Weights of a small mixture-of-experts language model, trained from scratch on English Wikipedia.
Size: 11 layers, width 256, vocabulary 15626, 51M parameters.
Experts: 48 experts in each of 11 layers, 96 SwiGLU neurons an expert, 2 picks a token, a softmax router, a shared expert of 128 neurons.
Training: 527M tokens, 4243 steps.
Below are experts of layer 8 (counted from 0) of a mixture-of-experts language model. Rows are named gate (a neuron's input weights, with its number), up (a neuron's input weights, with its number), down (a neuron's output weights, with its number) and show model dimensions 0-255. Each number is 500 + 40 x the weight over its row's rms, rounded and kept within 0 to 999. Numbers have three digits each.
Before each expert's rows: a language model's description of what the expert responds to. This comes from a sample of Wikipedia text that the model never trained on.

# expert 29
Description: Modals and function words. Modal verbs and function words inside clauses of argument or game description, e.g. you 'can', how it 'would', not 'be', judges 'to'.
gate0:445529547475472459508472481517478492456453493453457481444584466449454563512507537515540509521504519450498538440567540456490446548485477525537505551533475451471559498520541481430490475475466500440490468478489494464424496438517500486531560512496427560465578502407458554444519473440535527483505505495565527550432587441455481512562532474489460471524483531533472428465472530550502490560603508644481474503525474546514553533580395475528503445522467553506436478549537503489500526605489488466558493544515514467534472474434538543543444554487529556475457430555516481491501487538476450512537516504489511533499531594531510496487488451513467484549510493571537508432509529506554492432531472499492571535477557454466452518504463514536470502523518527510498428455514496497451487491518510
up0:437503489527464490560518454520439438498485433505491450492516442513538479500469502511506523531486480404512451468469582451526591483561526507457415498576599494554492441531553460546469525464452467449487455486541522459538449551574447491506561450531457518453512497528502569497508562479532508461506583535458517518461542517557496468509467467484529598460536515550417479437535490526502494485507411512511494557472512544504519520443588494443535505481493500502407519504484514501509490463403486525551535574493528486414516496421497549507509487489518542476490522570517498457468521519473515520494443487492472570493488466463500487473502538488512520513531481464547455585490550489508464461499394496567502485547521434477461489454532517486577534537519475574499529551502556492504556450489592
down0:512461513565483407489496525532470472497523525464395517567490519472510508457502501551531549484484512443489474473556499607502484508522533541526505596566540541462511443450608459465538548460561565401505472522578503530459509471566486473525553530489484553514490506526476549481520486482587491459507550495519476490450542417517516453483492459513477472588499542593515476476538537500502530489613508488537453522485448549480491467518477495460415434546517506527484500446479579499536487488424452519483479525506543456598483500451539517535500421543559519477500522506506452603478463497504519519516489512486453492513486491447506523514569485473510529442551487463529490534487556434533540518514464541416515462422456466479496524455502446508521479478487570505549499509505551451473554461535446
gate1:477438511487523497443472503486523551508504499513516496489539491494499520438538455405439485477563492524512469482597585437450512483506509541513495495536508481523534533499484524457439483470499509518537422500487515519496504503464485539477411501511483500614535480454472397502507497499546444526503546502555405524500485557399466537501531542534485513477503630587463496452497460573451476497489449467489449373514449520493439497538438529494463450521518515469544504548480504488532524579583473510493497544475549423484384484532472496602462508533485490523484549540471518487440467513497424538489552516510442550494492435529460411473505545507453495471512525552522466511472515500527488492499541519507532474472457527457495541479504547543418537459533578520529491482451534482489501489449445
up1:497555501463521554504501445508487521472532477486539523534445512494568514572507528597520538499444544442461503558467492593527478538515480491570585522487462495537488509504470485552514474493481453468531549509507508519554437443537514468508502513480505480394444533570480537490420530505460578488511514502488545452502522451613502456465485491504519465594550415468497518567535538469514530484512528544524564542517551523511574481502566567494533530504539491485478561460529497486489474456412507523475486513567460520505619542502497529438515490517479555431512470486501493470469501515531558438511472470472565413472549543528547527505532480511559475537474518486527591485495510490485504532421438488514452481544650488524530476511543437465531467510449460449480468544525456462478465473486520
down1:444440536468562489492506456484445515480496438537486555536484470480533511494511554514517465451552552507420468570504521516548490500470550523479526550510503509517546513482460538499502547472479517477537501464488440455471537416509461569565492502476486532456505464554433560436482498562535580494498455490449500504439494472572556458490525518523470554526461499475531517492530467448499463451461478516504492544483514515534520525495505549523486498503439395475475660563511559473539472500487497561432500526509489455544498498461466515493473508512498570432514435526467428433452498515565539473539486429536465458494499551517498560503532451507478438479431488448546510525530447524495527511496493503550483485515528506486467402520458508489435351553588500479534472569600526536463491543478536

# expert 43
Description: Prepositions after verbs. Prepositions like in, at, of, into, as following verbs or nouns in running prose, e.g. at present, became involved.
gate0:581474442515507484520511476507503465512457421537477539488574436552450572488469555481486495473551556546465490489522490442553488555590498528574484482486528601508468402564477608502497536455521469475504468471501486544506489541503420569486444521529566514513539444516519567493468507471501439486514549543509552470391524429541489517495477512559442521454483437543507547491471544464462448514469495517542545506546465530499513544481507420436514522484497477468514484490551552480506470526516458426495520567486538493521497447517475499491518450541477462530534405455591537514569503561550545524428553483521531561466516466490487472546485451554463510549521490405508461489542517458510523549531487519474591518422474556420513516495438452519469480496502507508481519487446517475487466529504541
up0:453500533523478536475522427495511556428557570565534490488445523467518433552534506542523488503552541437474413500540563478480461508467498449461547492489475496477488567505565483515491508462504468516481425563454467500496466447581591468498530382513461519558448556503538510465578523436489527517504516473470458494566451534528494531515495509511520478511492615460536513531501503543545440472520550498510484478454468536472422525489567510539485493451498482402515516529467452473524567519498475495455495466548491555548534497464503581457470461514531526493508480528406498518494509450508499471522435518489497495503468519600503492508581547510572450497460467578485538546433432437460460537481538505533466536575467514518463541509494505533535466489516472516479504571547486550475538427450405
down0:468549438550429501488547508532475487481430509472558493547466481532465504482444507461444545459495515544473493519520493520475502466495460541472450492442522443402549478508573487538481462542527460539460503491550479477510487457507518473498406504494537452429559447478501527521535569483446516521511426509572496542491499493497573485522531551562530525507486435509552506487483515531448448505562460510484443500524485510513497499487535440485568429471498530482469626443431492501486538555517502522501479460445492518476544498458496484497493500486483476462540588456510454466537543438402654482443476485519482548502540492467488438563537442498493487500532534469543497533439515387459458565493474444519484575516472515483454474460531421479518409483416443480504482496516483525543448480463489
gate1:563453483468484463498457516483514521499466509520539537521546503521474504528476484495568467481525441503425516462441528469545475500568511487476564463457513520484421442563480525471486425520477493483449549496469502450468501588486502581534436604504507428478460504444489441518483509569531512408491478515526473484461536475555514506486514476496436463451465433497563542482492488532555541517461428491549455514497530482555510494435516508540462547527485465520500501546537500507422512498499483466440474478512578491396447515484463503527463487567488495536513454506462477510502492543525484550474535498481579436524446451437504478491523472467461531410546495425501408581484552491463469480484458501437530388557500536453498481487495557446492534579475555516499533476396483478537583511526577
up1:508532534478518518453444527471508548535489487494462486511545509485409635435565552512478498541554511461529451444510469573491495489460480474505576472502553502510437500516556548483506474528508515452510480518430447480501502466544539509586496531529480530480398517408486491520487482544459503521511532490495481512541470529433514557508489493597540466475492508532489532445492573581509524467515508483537452489538542498539492589592493525512470494540502460499505528387516516552556516497517544502512398430523545545519544484521536475502432433567489521536449435533466517509531490523554582477557495520556496504450450542582444549452510484491561506484499535496528502505517447448511526549497512519384486482547525565424494474533426519535525524492495414484564491513537502491507482510449469
down1:484413520446498514465518536479522505505528534469428529491533524502437456516472498490526543487515436445558528511441452518579515509476479537532537483479486513506507470555448547530532458535530541494540491451546595446493468518456526540537415520495525499480511506517532514467532512540570564447522506493462496468539536516507546543500524551419418545486466399499487544506481477501543497565497508437507517524501444533561488494479505534481524543478494538505497395432499472398501434496542512494575496479463455451490543459483495537432584515519501457501518477420462497454565509545490525587551496556489498461536502525491436521552554461536421440401580517533516458548509522489507447542491489485450552520503507480478492520521457497427505655502534509501445458482472515469502578477493565

# expert 46
Description: Narrative action verbs. Verbs and prepositions carrying plot or event action in narrative, often violent: killed, caused, stabbing, injuring, until, before, by.
gate0:518432479449453481542601528542475526535457520508467461542558532578494467462447469541539513474511524485402525440500511495520493485482476457460470506468459530447559511542475483465501506469534513516456541501513504481519512523521506555459483489483532447459513487545534487450478478555539496522519409544484536564556520483560504493466537456466510510460421485564498526561524533480529505455552521545437432478550509498498542476454513483597438506486470518533565538542516438489459595470481544478529499442387551513398490502449514521461486561586470521482490549571463521558526545544524466503462511513480481478467548422477473479442470525554534429510585484488483486477532541457529486520520421477553475518451501504444562562481520529506471522476530479436514542431419528440423520542436500
up0:527479519490538411481495521524494515507474499545508523549507546541483507470511529518562513533556513480456475519512580386530521454452474532484413548488482475486484505527459554465567532520452531515524507467459477466553463552458516621509500544518523510462503459511456456463528479519546484485536455601464467469500445471451525485466499484472477486483502499508493571546489513520526551465581522548513464469462464456495572430513485463568538576461509515499540548533428567534470541523523531552468553464351503523438512503508482584504547517557459514445523585465502482563448500492567517469448578533499498484499521403476532394485564483533542496483528507455480450554560528484463484530500459461537505532479471565504472504469535518534511519482483534462435455436460585518511497456480495
down0:584486397503478563519484480508517505470491455451463499545540525475474495533555496571528466512466438546444517419471445499518490460463468530534473461445527514523491487561431493507547483509510489498509564483486524551502419470484468505532571541491456522495536464493567511483589496502556445503550495458483515457475530530572516472466504487441527543459470484504438503440501513512526502484484528508485469522548496531502498448508498511564606471486493428504528409589574473484485536578445507556458505512496501453471486513426485526498445467505501481532522562502548580446537527457525553525492568505565506547491465509501460502470532526542472494475503540488402515553484446549517530524557475479496522534520520536493452504479508651500440584556458502465428437540463417495439502483444579
gate1:571462536454495499472536526468461519555509452524498506465533530508536445536521500475534547479500413543475499539538486518506464503570507506475512492554494439530504577440470574495520563478538479424489478535475504426477462522535489496514519484417440584505458536549463474544494521558542427505563495454540494493473519539564515487454555485423486497505522501514548465467529458539568512476529526486530440514532501494525471487491502459500529578483461519527524514520502376568545514564482446498421466531531490491478539518475462430539393443515493580521523524507480475535554465563515453487473525523420484469556471542520532432446467500514469491458493496513465448466504460534460512518460517460484475552572427482562470514467559526464537464613642498494514492511423500516532528423514503
up1:504428460440482483516452435491499544517512434499505488489529507466493466508411454466549529487484498469538504538458384586458494570518388437552539500391507478476470487493418486435461542520489550454521536501522493539522566440497509505505443470440517510480474528477527489476524533474513506519459499494451520456463573494479491448509512547444492523560494507558495517512468511450426508558524446577496524505538507531582457469497500529482536517544521537421536510462515453504452494528465475522507453517499458488508463511530594567508511458529500423506564466484575543455483546550513472493512466502531501477536565513467543512570426537526518506567437460515481547452515525497527545457493457545454539479493597451448471636525524488505443498463490469454534439483440528514497463547547462
down1:493479485478512439518467444522472437426557511526593603566533488499520529484447554571486503518441542496503538545477476546516429559449560502529503492494400517448469471458578437551497555533439501525546459457496500395507472495510576496542527559479496494495551518481474506469449554482520548537459543491477500498452506439456458425530482494487509485518522525490461507493511567477438507490510448442500533479426539564513485483386540531525518554479420487490493601522474434478506470518505548542461537481489432523478492552477511564567547507501498452462468532561503560543535531553534475431552491446526467471548473524524493479462440547452484428477509492528549490444494520475479526494543575454532547503465598453498473491532528486528526444550495510478495519489509465576535461514496540